{
  "hidden_act": "tanh_gelu",
  "moe_layers": [0, 1, 2, 3, 4, 5, 6, 7, 8, 9, 10, 11],
  "balance_loss": 0.000181,
  "init_std_router": 0.00624,
  "num_key_value_heads": 6,
  "head_dim": 32,
  "init": "normal",
  "init_std_qkv": 0.0245,
  "init_std_o": 0.005,
  "init_std_up": 0.0245,
  "init_std_down": 0.005,
  "learning_rate": 0.0083,
  "warmup_steps": 50,
  "decay_fraction": 1.0,
  "doc_mask": false
}
Below are experts of layer 4 (counted from 0) of a mixture-of-experts language model. Rows are named router (the router's row for the expert), up (a neuron's input weights, with its number) and show model dimensions 0-191. Each number is 128 + 32 x the weight over its row's rms, rounded and kept within 0 to 255. Numbers have three digits each.
After each expert's rows: "mostly gets" lists some tokens that are sent to it at least half of the time. This comes from a sample of Wikipedia text that the model never trained on.

# expert 22
router:105145107078117067101109120122084128143129126103147165114166137149151165161095139120096105112119126130191102110076098167049156146093121100137135054141128116126033117154157108141164128149092164129132158147182115099164097181111145110083113131132092136100055166103128140105125138168117148122120089160119138135121097074106145077133118119134110142159130108160093146119098169129168174135093091142140159088150163163084120203159142127117096061144080069132167149097115136125099120063185146153159174121031150168114129099152115095107141118130115188160175101141204128109066196141169118181
up0:139171122127176133163121110157099134137075082121103123154137133111123044128154111047148162159081063088160095144070134100158100065139072180161116157131162108089149191138114099125109135163160143097111112112201112089164176136116179153157147122178196151098146116172106131136103077129144111107172172144129116106123129086126130135174132207085042119137122103128117122112178131166153138151097099190111133094109129117109140162113133096180115152092116154132194119121142156073098105116167099161141150143085096112202139151126155099157166108079091141115081062110133137129127124141165071165
up1:174137121110080183074089069112134103154091069086196172115163069136196132145084083118117137128090144104108145178105120222089120187092119125071167061126120127079141127173146133147103162152094148074143097080113178112140120168122127123147114095154151065140131183071157105156133122115192174182137168154115103089171116137127102150087080106144102161140135109131115193101152195162103139110149158138158133111122155058127141135163151155162099146148075091141111106092126108094121160100125162102097191134084148126114110158123172163135141138129123128145074092146186136134144097121099100130
up2:068108148170124115093119097147139082159094107093140133088119175112136105173087105131100101097113131149093126124075124119158180158163137115185189056198135151116078127130167117153172081146134083152162118116084124136122096165185069100165150109129123035113111140087118066165136155118161143144190163130142172136142104116139192076151123120168125163108122073134142092141093097132111118082102085173090139157145114089142164105126102110083102108124170094105116184156149086123153125100130146201139149202124109175139138126178146130084088078088114150144210144156187128157141122119088125151
up3:110126144110128067149113184098160134138137117154167177150141149110107132141145142103107142131122138200093141100162140126128165099082085121104154126106109147129160127105105117188187112167141092132115131103151157135116109105169135079093111108100135149104110097099119131148154129126160147153061148101110083106154082168153183072178136116135135173145151155191173115183073125139165104156125145101110127058124155124101061110141113134096121049145166144140067161106135094127161143125118113089141099112090091059139148117176167196163181179047183174086158119121106047075102169133206121147
up4:120165072109116157094070139144147143115146180128115133150176133140086110158147071123123145146107146125145102124135072178120121158177106163075120150139125189186102084140156155152154169091161194124124143108112111161094161141091103154140146116071085098100062139074086111114107079114155112092157070134147106135170100117133184029158145110148134134164134128099091189078101095117121172123124090146174164135116117128072081143104106111108145093097139111087104105150081074095133143140154183141058118137089148136227127148109190117155099138134154137160147119150187164126119153186116167174
up5:104067112120150123089106066130161132156110095126170130133135148119136086115102138170137172146109125114148189115139135072115077099140129154088121148126162097136111146129122106110152148153134127110120162114216152092129072109149175092088096082130108133047161143087072103125148113116102090165087119154117092150096138130049143120136128120107143158122117135189131156131177119118155165126116106103139160166167127077131133119135183136124163105119079130099133157205108136083160129165193129152149091128131183087201127092184099046163098167105110107175210157133162079107065112153193101184
up6:123172142138083138090128161135161139051101128166123141147125192102081120129153133062126127154099101110123106160170159160100125076161097170176095201111169123118067098162164181174100171111107134154097134163083094152080136165108128141148122140097080120120178113140101101110085164129145090143064140147168130082107131173108178083104180102131054120149144053124089132084111105162116145107106142110134112136065193130087093133107121113106130175116113083101151120123180096115134127113178202138097119143159090188142131080152130132172157211155180169163135104123146135110138157130084143164
up7:119139132160113085136115118171134103120101125058095161090120108108139130087201191127104130150098076097109110134161166125138127151137110174092104105122160159100093145152178094161098224124161167077103129116112149161109084186144135125111139149178165103071117146146147080133150161122188126154134093122118110121109152118135146096127143117137115061140148068125127112128135155104077122139152063140193179114095103105075094172137171154095135051085084164190177146070136150142150101139101162162168075068129205119123123120174131078113067135121095162180126080119122153146121137146172169135
up8:180135107179149157178170149209162134121120156098132144085156119111175136114101161104102111089141072140166143044111108179149145170053097128114107130129119139133097087120131157075134091139120112139097101125095095127185075143097134129138116154166150131053190112091175109157137096148104113096116180102182154149116164114120174124042073122107068183104123058115122101123123079176167116161110089104136149124094164155174119136129128152091113173126109116165082118156169043107145136108173149127116092116128134115112132113179117143126084142152163091174188133173092111137167132098098185110
up9:116077172141149159143115159108140134080114135207104186131096119139131156151090113126167145118063060145142158118179124151156143173108079101120142181115108156122110052175118131169133097063148118133103176146138133133142182133080180113151112186136203114149116082170121165127153146092099061180114140089070180146150104162135131127132101073166149123103162095080130124113146088112107115136135135126075088132065175172122131148145145120093159215105128135130079130103090120099075129151158087080146101126107133138162105166104100161095157103139171150140103113148192063138103167110065144147
up10:122088118143122083225127067148130110138136093093155179166147124114139117169119177126054123180134165128126138123082122133093101144146132178168150169169140130107120110123125152130134125156062153155110120100172173127147114179123114140132086134066089077163063144150135114145124024123136117076145161128143077126155105066056092147098060143097106120157170133117126104140134107169071157078123038119169104158152120174103136149118127149148131079118134137125162111086134113100107139128157130126117148106123102161103125089134151200160169165173182200110129131148166111120162073143196108110
mostly gets: " May", " September", " January", " February", " December", " July"

# expert 24
router:124135157120091095159113181113107184158121134159100083047120179129078205125139120209196135137152177120141129203044102139145124147129129146159093150137160156125122103104124128110098153061151133112126161159120119128160182139134128119142103125133144126162114161172124119158057127107140145083104101179116093139131090132148200131083121130099124174156107120176089104109142076060116119113153115190091145163130110126144132101102062115156145134170102100125181153093144100203123176092061127081067103111132097120133112129101143168138105092083135097180123107095104096162204115125129126085
up0:125088136132143166104071125133077137170096182133148186158100119142168134103088101127112151155104096102185129169142080077111135113081086103149154115141123095159114118159145076074181158086128135124095112087148159136169162084170109140166202143168168198183137176093108160142130151178069110133159128171146093104168148150159144150107133092126112068118126105129111152093142154091109169100143061169112143114168094088157163123099081173143127152093200173150117168069071139174084103167104085160125174133157135111142080150094136133120099107123114075140084099096130097155087123154089128074
up1:162121170166174116111158121132100146154204131069141115082110136205136124128134119123121106144154139163149141126122142012124134141158077124090110087123130170179103154108099165079152088135165135087184163125124136141135124118066195119109151175143091111094141110106130113129161125120180100124142159061234149115085134107127123119109107102137133154133108121104154158145173165124155126071095125196133106136140109110114134140103107127082117070181166134133143115116090128143083080174127094153144098165204094087100149083155100179151117134062102138113177098133144139113161160147073087052
up2:091107120158154137147108123181106194073175163145137123087143153167103145084177099175166178136143133156163085163115118098112133156112147123179156135124202150130177107142068127103142122104144162107126127154153148065111149158137055069081108101142158135103117159115159131168128145105113104119113153141117102158102150125197097081122158086101173100164081113067173149115121063141178159035139145116083166069105149034178140142114119186111083116137097090084088145180150067113110158106117117118121123127084095167075134138155129158132133129110128102166160150146127068128155113090165122121
up3:091111175138100121180072142161130103144101095145155125056105121083150167189130138154164161141156166187123165131082096073136085117135130074132104222129140128114075070125126120129054119116162192100125069168133112148153104173151192112094141125141142103161124165163077136131115161101117098174075108170129122136159131112115155072175166169136129125070118122140105138135142121151156138073148082166166170097083135132094150122181102162144124059126125146130137179117122135103148120104111056122147121111097063142069160149090126150156071135107127121174121125174114179158110092133158121052
up4:116127120094166114080062150153114185137112112124109152162104104100126067147146104174092153156134170163091097181155192147151087121120088093115120116189119161137101109140091070137093131159133162211178131062138077131099115104216137175147107145138125162154071167143081132094127087120141141122203157160116089102180108110176106083125119124112144127125110134143137137128112107083133081071158137141091090102145098118139142186108122114141131187076058149121134121152135118112088120088151151164133152063114163135096127137162063087124176180066099132169167129147111142158094129149183168090
up5:118127215140183131122077156143126172129152081140167122078094166096093120139089118086139171135066193133115108149115123054159157174119162160117114157133104114063068149116135155118186120106096111153096116125169145025126125150088095125215093103118120221103106182120131115197101131130128097116071093125132131172109140105123176127181193100126111144155095095150085123127110070139093136100195138100064127116169115106118101129135147155093140106113103141118125171129159108148110137153193131127112099109132161135141102125142117165172127186075138157169140149143091116094079130155160133129
up6:105121137136149103174073112136117138132116125140067128066133118104141124126136171146122158128116118140111166114152140189136181155131164107129139102097126113137085147147153114113102152086111100143117154105131152062174112145169078057177164142132136164139105168084171135151131108054100146096132143158057165149104109171153165149158114130205149159117075160180135088077145100151103136133168094124119161107142155102096169053102112158161082107136198116140127090167154066130161047161093140079087108123136117164120148090164128164122178089115137074144121132164133035114171111106095206171
up7:150123102132061111115105165125154104096154101116116126095147193126166094124115122133119122132107112155105182125102183128152120139187126125158153140140193055130107093145135107122131127157156104104180154155146187204098169086099063113075100207127142056164154103133106059088130166112190141120133142069050104161152131102088170082113098131086134134188148135107080155145104147088100173165146128128209110164108112112155084184122090121117056153152148152151147079156128136074158191142142131128101130139164090106156139101139083132151145097097129094106112123150070120144167107159147142113
up8:099132043155162065158137128135151112127099084112129126100100169114188125120118096132097099125147166114142145121103104130175172131110135091106101098101160145121121133154117160120158129113081131114046148110106091102140124174162089082183115102170110161158165137158093108155139158046064093152071135132113132184099094129119193162158081137165113133174113114136110123142136093121155072117157110126122147092099092101140088115141069067122112196117185130100219139152170142129138106139144118138181102150089099183151156149134123142122086111096147147143095164113218088106203177179166164129
up9:135166130158057138061169134080155174146136159141144125165163116149136115191096091183148132095112106098112166120078137167145121160122081114101137139102106163090096163149109140098119068134162113049074116072154057123121105152176141135104109070151092123143178158159080063092121202120092103176205122161092169176111128154133138111093105155172145183108108162151134138102114060105165101152113137121101156132086112177111122141149125104137137144172116181135113148093164135139116163127080135093149106151092134144047191106138116180106167110176126179107122133146087096124100128151137080145
up10:177169106129169144098117132110142177139174106167145144107155132138127074141130075124097126086166129096154083156150120066095198131165073115163140116161137131073180156132149171161096136079104161093094159190146127168138099172104179100102111202092168095095076097113089166106155112102167111099126091074164116061173083161134128144155155140138123169105115081116128097097080090146159109080178154099100186148116058148190130101193112135109123099184157158153098178098136102171129119132117085102112162084144112170132115130129150163113129083153165099122146135161107073083115131096109159139
mostly gets: " large", " small", "ized", "ected", " modern", " used"

# expert 31
router:124103097088154148145142147127101188099138173094133214072073112111133108086073123163137125120115110161124081183156132097118104121123166147120164170116098190137079088222119149151110154169113157126071123148152156097082107126156101140082131147107108102154118174155128142143168104155070070125112100142132109128084097156134144090137217140152142145114107127144075112066134147137158131133108078112122101099159168144164146096116082127121096198127135149148180103075103154125116033164155183106112115127102126198156090140128150126110103130111187098062133135152190127095080110165117137170
up0:118148165143129102095148134100104194088207177108144147188121061132146114142101130150123135112150112100166196095080175120109142053154127092121106106159064097108148196140122105096148168116145143080162211080189173120188108166128157101082131167162163136110120090114147128139105067124080143174147117099132209151113091096109104122157116143082172095158092127189107103078125126096120155133113176096125152166108121121098124149076143072163114165135130117105120118100100101128078109186141145160120140120088114104172137119136066094160175141153125062127125091150104123136157157096142158174
up1:147139095080143112162137099106139171115118193180080129132136157162146175094122092125134028102184108158160115156153124104153122148144142107132102108107124145181132117138177160129110068170155191129102101172100181153105099097114101127094138139128104133133105069132141126109113095104102150200103132103097088126146070193198171164110135088124154154128193087135080165091131099159135147119112089122111124187160147123137157192111108074137126093114149092113108150161161164160132174123145149080150199113132143136107107120119160092146077111121140070027077149102107110100102153209110111117
up2:176186139128081133123136122170133120087087165143182138129146087089147148103154136103094067205161084087125157152156110160167074104094123111091134158111145154141107129147148111108143109084154101083104107171115134174098096190149148134142157098147118144125159145166213126151094072117027125113192131180134120185102107161187109069143153160153158100126083126145094066156109120139156153105165196079118088153101154093099187082095147149124115149143057138141146121141101170140109038085124140112076149112126114150111113121157096133105133186167116097147107103148106110109152116167135108117
up3:146175115095094178104107097104152149236130174125104118083138048122088131139131138050114145071122155133113140160141117100121148089133157140092095140083130153110094133133147147137104097178092141138151119154092148130154099118119125098147150175106093105092137114131161135127125125143101115141132124087131129112062170123166159145167085155121160134093133113168178082124099107160129139049138142114174150130139218152135153109106149077106065070150107153184157090177130130102131171142127166153150184182156179125059075102146160154113147149161119114051131129122077179137147160116116103031
up4:132078131124113094082122094173154162171118116114133118080145094131119193161150123098147099124165150130103127146192140124112206128133080131085148142151200163090113146165188124125133116094180129184107120157170143160186080169129132187136151139112112103122165122165093060119116159092175143195136109129141135078108163066162115145138130183197116095143123079120120129122113126141126137079098100085114104098106159088155098062149090111132148132076158130145204158179123166102057105141173168096108114157147175088118113061132092072101088077150077132141150107097141083129104115117112140158
up5:095157118142125163100093142157135145057199139083177099077144169172142119092137161117130073125208135106112143109128138104097195111081132098152089127114126128128111072138169132147188154170173130133152125130111077089154136058080136160152105106138156177107161175141171103126097125157126198092113148093148151143090136140168127150128120097118180128090135153049140129072122181137119107149154163070136108072140109099130084191174116159182167104070136131105058076091153099091127130170170131118145104096136170109096138125114106118126111141084073157136161060134136121182083159137167129137
up6:137116148168153078184157102188138084139116111143126133117150213079068121166077114133120135156114131181105130150130154141157105183149151178129091104102149113119174086143096171110093101169159163116087128146117184116125185122142147094150075154116195137189115098141188136147147141051098157090091141129195114083091167142130123151088100099122130143166135167126122142123161118131144082090128117106134114130140132128108115033100171142114144150115135109099141119125080074154134037113143121139123083214105117065175113094110169103127124099118136151163082180124131135129136062085165154184
up7:209095148106099096146142150138157148090138143108136113130187129174153137156137138156136133090126164126122107111124151172118159161133132086114061157074101204126122129091153129155177112121126245090129157132132104095062106130088143165089106084082131125106103077111112167122149108082092110097094150114077104209169182045100124124087118105089137095131158123172127090088117068166149168181144111137153062128138104127137140151145126137160107079098112096158087140169154109107122151121159111065119179091142126197101131118132134133161114112132184165138173165137125089149110136172179071120
up8:185144145132088104113135102127099180078205112120192145140076131102124138103133141108135171080131128179147121115127123128148133145161116127109027159168070181097074103066097133064171116141123100139174139133137127128092110146080075119158123093109104130110117102113085185172158056139150122111136152166092092154169131114116159167138149104136169124117118168120143181212216150120175122116173105086115137172100089098178113135074111137079124168128114149109108092193138135148151117124124193119077118187119128164095115172112172109141103116097115115141100109087125129142093108170081170155
up9:103149083188123124122111133150127158141137112090151151159113094114163112064092109156154155128105033149114131172137096152167117140097190162123078102067175155120082099169181132162099111132205117147109097183117159136159107185152162139120141119117099133163159091096147082124114060152151131151146122124106115105119137162183139065124076112167148150153094130134098144084126134188072158134056109115137105129128080190099183153156144163169098158132124119116192120124089131130120123068114150132149120168038178090103160123108085084120090153140135126167105187118145142147152132080105060100
up10:096103123131142150170189141153131162120101087152150140142099101111173034126095109155134175087129157189157067102120144140185111125132152145135082133093107095120179150132120173120111175099145161120106176168112103115162100080153124173114124182105088122129160052138133058174095124152069121181094139165145123114104088153153132064146174104168144168159109096133118132108098117086137118096095123168127126069087131199139155135137144154139165194130155163069077170094153131118147133179156125106089115079113100168140107157125145167089128103105185106092094138181138060109096059139120104163
mostly gets: " States", " University", " Party", " State", " people", " School"

# expert 28
router:174117095127120145158109142114147139077105098122123153116102122113079101133084150061079093131094123123160187153127145064167059161144097184183135122138138072180184182125154104099116105090117112075162109160086135144152155067111127136080156137226119109120137122138119128178112173151136113093152117103091152148083175176114165078158112111135098150120066154133150097131072112169155157133142170157060167166101120162095109098160169136098124177118145188144142121143124088079111043107124137143099122122139130112100142151136168146091119137096109072180088142169158137132182158180157101086
up0:124103073102149087164084091134061160103084096161130151157134125165105137143087143132155120137103179168124120081145138145103128167113110107193171119155166105105086124091121168076104108111189116100123104195154127069175171178155126142117113089126090099164137107135070148163159142108110138098108147174138106222111118103158093126120138117173098132076116161141150197152121123120141109115114190122170088107090141075106191147120107179090112140131157116164097097094148137083132170100094072126162151093138098165171201188145138124142167130073131080181086127133074118138084106137127198132
up1:112080188098114202128144120186174050064180172148129164104174149134085190156105135161079148121092024176141103142111123101124135045117109137121157149107121094083102110164141092091078146149122168087176129125132123133139195109115082163103132134131069154093174130108069107105086151149187112097121165108131122136165173129154174115104144135174192152173069126110127150143150101119064099062145156150156140157117128124139083091061133105105115146111134142127091103122166110109113139106132089149130103156115139112150147089132085145111102149122187133171121145104151109160120170125174132167
up2:078167128132196164130143156155123121092141104195099222114139102107172103060123168107128131161135088101132112081099137092142174138131149153124108098158161145159121136157167125089174104111123074118149108200183138115067108161159142139120125090147120217118134141145159128178126115097071078120128157129119115141141120080172066112143151077120168087121107166119163103122150101115190053101160120112096188110174132089137097162115134144185108094106115125144111144127085140212111123126128085156095076109114148110116106169155181132065105115057125154084137086088108123169134106159095156134
up3:120093119136150103106176156120118201106092161165097129145135140135104089138129118143089076096118134143168149137134227107159153070128104036169126086135117126157177100107118122143170123058197094144118156136183144157109107114120072125162110067139127160156141073102163122133164159103143137114119153071127137171117157152192094135166087168128179079072138183150092104168077160078123131174125128119063180110109115129088137160147144128089119099137071160118122127182095162158129170163132171136135061162116091136112097135126126097155139136145075110069145104179144098176147078118124113099
up4:116160176124127087147155098140173129112119166144136120117098149183143178142105129115162087124140157132108158111150163149114169127096113204123140191156141119094100122093138100119176088111128140093106201146148158129134095136071098148087161092165120098080127151142138100102146085151154202142179107131138066161175118105102073096101074162109141157069097110166104053125124105132131174125085112186141124138102062110136132107126136092098138159137121172090088095134091075130119046129100138164156147104118102203085115098099162163109088184182171096118140108177136138092160162142192084072
up5:157092147097122054130094135151173179123107080092155144199070157111170120148065150138100139081159184127098135093122139183156159144239100107102127136203142118075103155136148140085093115110063117167101121141113108158162166123143139117156172103150159130106148117149156094149092158101072125039132174160117094122116176097110111111109092158143092145111148121154133119149107115148101168137119128146152066128122148183127131144113155150148133131124123164160117146153205144084094139084122129130123156131078150145113114087112103080113110101122141072164057135181108119048116149124084165197
up6:099129170147096140171101203160165143035166087124120167125092103221173060175094149096125137138148144159100153117123177105102149148049045142092122074098136096157131108121147084170090076116109143093093142140111104139126096101093162131121178131189160115126140137127077118121115148164176098096119152087115105130107146140209096124155201135107119143130111158124160116161102145110129140179133129127102141085130136144176115098121118140103143060191142103147102129088122158114097165123172110131122113125128180096135088145188119165137144092122118124138200101189102192090090096090128139113
up7:117192152116065196151106113093144134124108096085111133186151123174152086163138114141110159130146154093121115146131170146098118144187121069098163097111173083083078141134155096110137135138086106161126120151122076126100160140121156156146149080111115185140116090079162144134124073159102130146125152109125130155124070047116138093134094114111159085120123151172083148160176083182153101120108150152167080099124187164179126115135085141121161157057160144163085134141105123151164103133092064150165158075122060114150183137117182122178159127113152063107139179172137152083116159145104106047
up8:153049193113127162203101161126089071061118128128146140103149179159134142091096129108154138055125090146124125144121103125149081198112165123114186057154129116215123090143146145150161139082130131137195086122097103132172117128139152107119095145105091150201113109120113089166155149128137116155135128096166077149080115169148164131126156114146191133107114139160114124173096132143172155112092095114082161138113164118093111140145123145115195082115127147191128123126139191117109145160149125153099139149071117098102206134117137120148132106149127076088095150149060124126067086163097075070
up9:118127148170109104088093160134115107098129104127111097182033171108149106133074106089070110148139129130177081146092174101156117150137168153143112191139105140129174133148136136155114108179172151058075105130101152186133164147121108080130146201169120095163072113134119118211118169055129099113102108158131128112151138074160142104144156113149125169169157137066145164098142158164086163062102158129192129133112134148100065150094103124158116117149195125125172124066137141173086168079132143147151148092089158096161166101113116106117163115057146171141114111119114092181089131127153120107
up10:127113113122157090101143154110121152142137128130170105178151093167163070108076106133142115118134139147167160103155140118162167129153076116161117118161083084125157143159094142128159067160110163021106126139118072104249113084089110122111182122187133198075166126110104200141129130116161155159161101130082185117155130118144111103124144120073111157070142110132112115100141192086080108155183149158112050103115105109149108123103132167156108133153137121088109156081164050124115141133171116084141204189155107121130128107109129139120140141069122146130128107138191125157173120144135110119
mostly gets: " the", "'s", " The", " his", "The", " her"

# expert 4
router:049180180108121067146114109127179150144098110160139116122108127108135128100136147143117116148177091119117130107120132090155166126102151208144123058145132089147140108093136140184135122121128094172109140143153168091177127121153078153174108135115130139174157102115107160152059144185151204111153126162112142127109138154121113167164125087111156152078117054109070135111127095109091121141068099095114134122068110106174122055144146139109158145126147121165101105127118078019208093106072148155150135135143169211127144133173128091069122142125142086189155101178143121088138125130116159165
up0:121105132161114164140192159110112145131093133135120120122105160105129089133090094067082175106166107137165060150123169182086172118098065148132194086146122156095161060085094178120158149131090120173125093148180145166136143146163102149129158163097102103095105134175182132138127136119127084133172178112133072146126104076146145146160134088236092169102175140108129094156139090065120177101133165143097108118098080158157101091188082114122143130137167158180112115097186108169124098097170124126153156123152130115137130164088063119116158088150123118131105154171150107153092078084118080108
up1:041186162114104161124062150120100108147167169143151067130160107123151079131115096111123171118131134146134130146111140093127057160136120103156097090037106118131179085113143133159110176114117107149179119101144086146086131135139121129076140138115149160095158151127153087147084121135174155134126111126112111123173108063190127182165137138121131116119116118135171192130150086091094158124152128124138061086107130103084165094156084114165124155063166150141110149177151165166095113191150144105104171169093116116122135158167101088096145092081052185145165129132168166191121094174150061159
up2:071074131134119101090122132151211170110075083096126177139121138078184110124084181152149185121156128127144126128113187104140130083170170084140131092113093076083132119126124146169209140149136094167105133151100163108080178121125093105162109135153186120112113148112138081180153102160064112119117159104158130080134128146155067156153156102127100090124107169114112141127131108154085153136097174138103089116108093127151141165133126165063136184144093078120138117141151091076119089162206113134150129161074176072157117131166123143171071132131202124091115150111116081104134153099170180174
up3:076122117136117183103125189114037164111183158158203113133155098140128144114101137100143176102132124135109153109089213123072103107164142138142158113148109178142120154121130118085127187106089132129207196130125092095113125127123116108116133100144158144183132157139146170129186171103099129100121100094167144146080108140106125145155181081091112106107089111098084105086094143185180171121052093139091096124138142114072126172137091138170140133127198138179163106135112150133152167098203113133167092114102154103063088187103063154103137090115111091113096113110109114165099141139155105122
up4:080125119140152212107126116136130146128187108150081152105165113118161147128179117082165119138148112096101100169099107126077080128128111093084149116132086140087089084113194132106088155180086145105107122085122113149129138105094128100164073125113116130170109106112130229160119163086093085180120142096159151129080145095082178100065137128106176140120162126153093162147112077115150082109127109105129146160138123113136141147167175109174189135124148130117086085088146122157164140125174213193170090134209112167129123109071163126126116179061139156102093131127125075182092124140153166139
up5:115122098107134156124075111093132107165127135070155166179108104100091049143109173141130112098175170143119131105104074136121115112110132190123156118136148115115126146079175105113135114160144123116109093124195159034135129179136207112090156111163142122137117157165146133092132155130143114142143116049143114113084161127087151180163173158106133069142086165145115131055132142129096144066163158077152109076139103101123113120222116146103233084163089070159130179106160133103107075110144110120100111160129180077107134189137155114165118153116130109103126164132164118143144134158116132071
up6:190144132106138153161109097176178170123115061123114124164109130146070077182183109155139151089126169157108132153121118129133162172117105114187193096136141159123150177175163117121122104148112060086142087115134101105152058121125044134148106132095163088112105160099116133122127116162141182175149117123104150153133119094098132160182179089136131170129067111128132118153157150058111142208196105078087113116130115146174148094112145052144128091096167116111124124104102188065147144138127132071104167092129142162117151123135107071176122117123077169091158127106098084127085120189122117098
up7:138151184117110147188128154131084135081107123121149107137083131114134130138092137088165111117121129081077091137069121158085154089156095188128163106123127057146142135125175068166113114115152121157123165106143115152184113106183108122118100167115107184129128144144100072190109129196075145114118205095168112048102121172154131100153149097144161120149132084089143185121127127170107126123101142139149125103122074090149119145108150133143097131143088123208136162206167142118120124167170199146104119183110118099190149154147135044089083123119151090165150097125103146112130064105060102143
up8:120133136121076132107122161135203114193127090130115094131141109142149142177123070095176106138182143072129193121153096168174080104142150083169130127137130122152167175148098095147148147128207095149091087063195143081143118148163157107135134078126120067111174123119164146162105075120095159153146150112110059153148187142155116126079064105067158136125116105176175097127091076088133083104153119129146142157083117166153119114117107169154132140130164145084122160114112127109174123101183103048156151127102150153173083141137132171173105148134117123092098143138063119150118151145118045149
up9:158075080092168100105119167140114123085150083092123098125162148113124127154086155072170132212153119151183142177122113132112092072199081143143134110082041153153098118153128116111105116189156199182164142110114140125110127159101077158083108089101140158094129135141120059110144126086099115112125137138122147182132151097142162158169148148121073144111171148129080162040143148153141170114150085111144185124093096145127152136112118112133123144193109149143113135126130075136176102130100186069167129151177135145124116142071150086108123199174070122080109143123144131142093090171152092157
up10:110135107112137122152103144157129161120111125092119106129085108138149084153107117126070112112132160113134133144096116153102169163199158133079188108093124126107110113089147101071199095118145156171156108172152165094089036109117140186069053170168175151119104152117067103138154101189116112153152150149150117124157095084182104119107122156066093143142128138093136127109107115109151096125129135138120145188075106095147128160160077123127101136079122182169152103189120152168124135131131197141192080099126215122124153106126125208120117174059142181182104133152123081132104098118110106147
mostly gets: " made", " had", " released", " won", " did", " served"

# expert 20
router:173177126105083102152138139123145188152180091133116153077127117095150076135137118167104148150140115145142101122169120120137124113127140075079080106140118158141137202202118118193141129176130049088153120177146064096180158080160125082149126160183176095162074151156080152098114124141137142143136104160134125163137155141128067129117107100133110191125164046158190142110109156094077119121110102150082094134105131101095091105189199132076045145090182138119134114111119127147129123102164100188118142103086114172104117164105112105132158096168093138125137117135108123163101154161088188117
up0:102122141145170154115198070132159087121139072082135162078127153115104172135140144099166094144120093083096167129103155136132181153161150112118067107165117138140162179117121166116161154123107110142129147108138113209121169064132083147112032102135134099141103158135165146156182079116092088106142164191110065154106143102168081109161086079088154092156142156106175062074124192130073166170081154148128082146127143125092132135127160117140115168135117139141163139167153102143127169173135124105136093147056152115097159127095207151147108119098128109087096134101136120093121151078183089148
up1:135134164137112186123119118084128171150137172182130177143114157126149134123106218162077123189156114116146073082156102142160191175148114148061118096176092115126131123161147092163173123142157096159125063149153079145114100121109107137131145143092073060095130107142089080099111124154093111111061146154141126118166106139080135125135113113123148097093142071139198142127146128117116079128123097105089135118091108090118088132123148115204087183103128127197157145092141107134143125133147187199121094088083132082159118085074082143137138173176095123171095100134100101111122177178145198135
up2:133156103140089154141071105107121124137077085132157168094128108076077091099074158169115151116173105181148102083121108158146145076211196092099147111151133096166104127137162100121148103119112066129091091193122133112153113087197156106135113105175080170140150140140084140143123150119114145063108144118113059136101103139181130106163140122159134140149116062133149124101089126082083174135116097163124095140100134096065192126160120167150110174118162203129093160114131150141164107152123098134126188125132150142097112147137161156084102169182103131128104141127132056106101122131168210205
up3:156143106138123075185085101146189202156123141118124052134194087122150121158099118114045123064146143131129062205095126115137105085097168138118126168116084157103062135102114141142109100092154062107098151118144121125109132098139078090096162175122126141148137172135077117115142115094220134117156123150151129126131157149117181110165104113165144114137121113160103127120165118116142159170122101137133089110091147156189171176200172174137106134113141183114150081138104149115148080166138127128165133170083159094085153115157113067065129107124119095087134105103224122155117092142141133118
up4:095132083139080148130182116123109127105171135120088130099087165110111097137140182138120122039106142144166154132200123113159158143149077111141122106099134132152128108114133129109132093082130196158174096135081173133103086118104167126114137099109154118116114130138072213123076095139106144147134177155187087163097124117162141153084111088189149155144157110149135178111113082113135130082133122085058120114047090092143114146183136193083155216151123152073151125090146178092091125159143135098148153165086148158145140125097150149196193102119144133072115174158118135093127079091158097118
up5:121093080131123134163089075102091177146127138123082134134169213126158065141117114031156123072141122109116127156071079097107083094130148161083167139107129156149144087117215152154170114145133089058109150139116129057129164171129083115112091132118175153173155147160102197159180154141133110067141130102150150101142131147162148138143095124120126104128154153115102106148185080171163162163126149101120134066136093197152136109135113105107135156149191104089114084114103105158117117131138118158178115104205179107133120071149121095165146094118159119153174110075130104126099104161079152108
up6:068139084137165072117144133093132135096152101116127146172171143120166132113129126085117083122134205186127085178121162124169111133125085166110102103134171144082173170145138141148139098109157156054090123134150095137143151203112129137111088152131107146112104093112142127145101148115179087142127082114142150138173131137155079135136056186152180118211126100106089178078177146167129158128147117087156113067154161103125108112115127063083123157108119129081124152140085114109138149173129144143085116114152198122133141220074166075187115120156076185119156128104120059106082126093125144148
up7:127115102087133183171167137171119101130096169129180089116147068172116118123158075162117165113140120178097143144148182147128135153107118140080133056110088117147114108077064083058115121066099174058142139161143120145137171142125070105096154188153129190112145077131124128165120097145132167123100175142147139134176131144137124177173143157103083135108132098138136120101147139064122140154177102125122113123101114186070098056087098121123140153134170165103074177133094099172160129187108106068150111136106069130148117125186169100152193074126135079125135143100103132112104186159144166122
up8:160177120102205173112127099124122123100077147133155200133199088027149128136106159088124078168114104154133108151092079147057075098148136136076124085171135148121099151113188138156094051126112113119114121171132118164074118116109104135105135131092088068120164132115100143132093152132099125081167182158167128150117075175136145062115125154175095129143112095154156111131127182149115117120145133102154126135143132076113112135162120151072099140164137138181100081164144111088103156119084116149120161097141130174111143149165169199114168152132146197149059130126136164076166175104112166148
up9:126113101085099138129126068109128068132204166138107138175159109081197090146085151110163150142122108191169156204107162113103136154179170130070139092138103105098115139085111077080136115175121085102100092116129114167158150082137183139121142082120196141194154120172112113158092153108066097182136134101131126083096151132095158094102146202106128095162178132166125089093104143125106142125110093137153172121117138093179150173122172121148192062142128105114144136132074111047179127115128149125189142135153110156111089070111126152121154152127081098167153149126156154127138087139104096143
up10:109132139113108120097119119167113132147148131182136153113110165128168070138105105128212120114051087144128218169098102095169150127140128162150154122078106114172154154169155071104054125073138131092117145160054102063108143172175108155143130112148151126091126107120181137066126116124027156142144162088182083085161132098134131107088170140100117111149045120083120155109158165215120118139110133090129121141083127099100141106105180147176137129141149109164122074096133102154196187118154145163167102104152141130134113130135135141131176147080134131172076134112132134145137132090113130176
mostly gets: " film", " game", " album", " Film", " show", " play"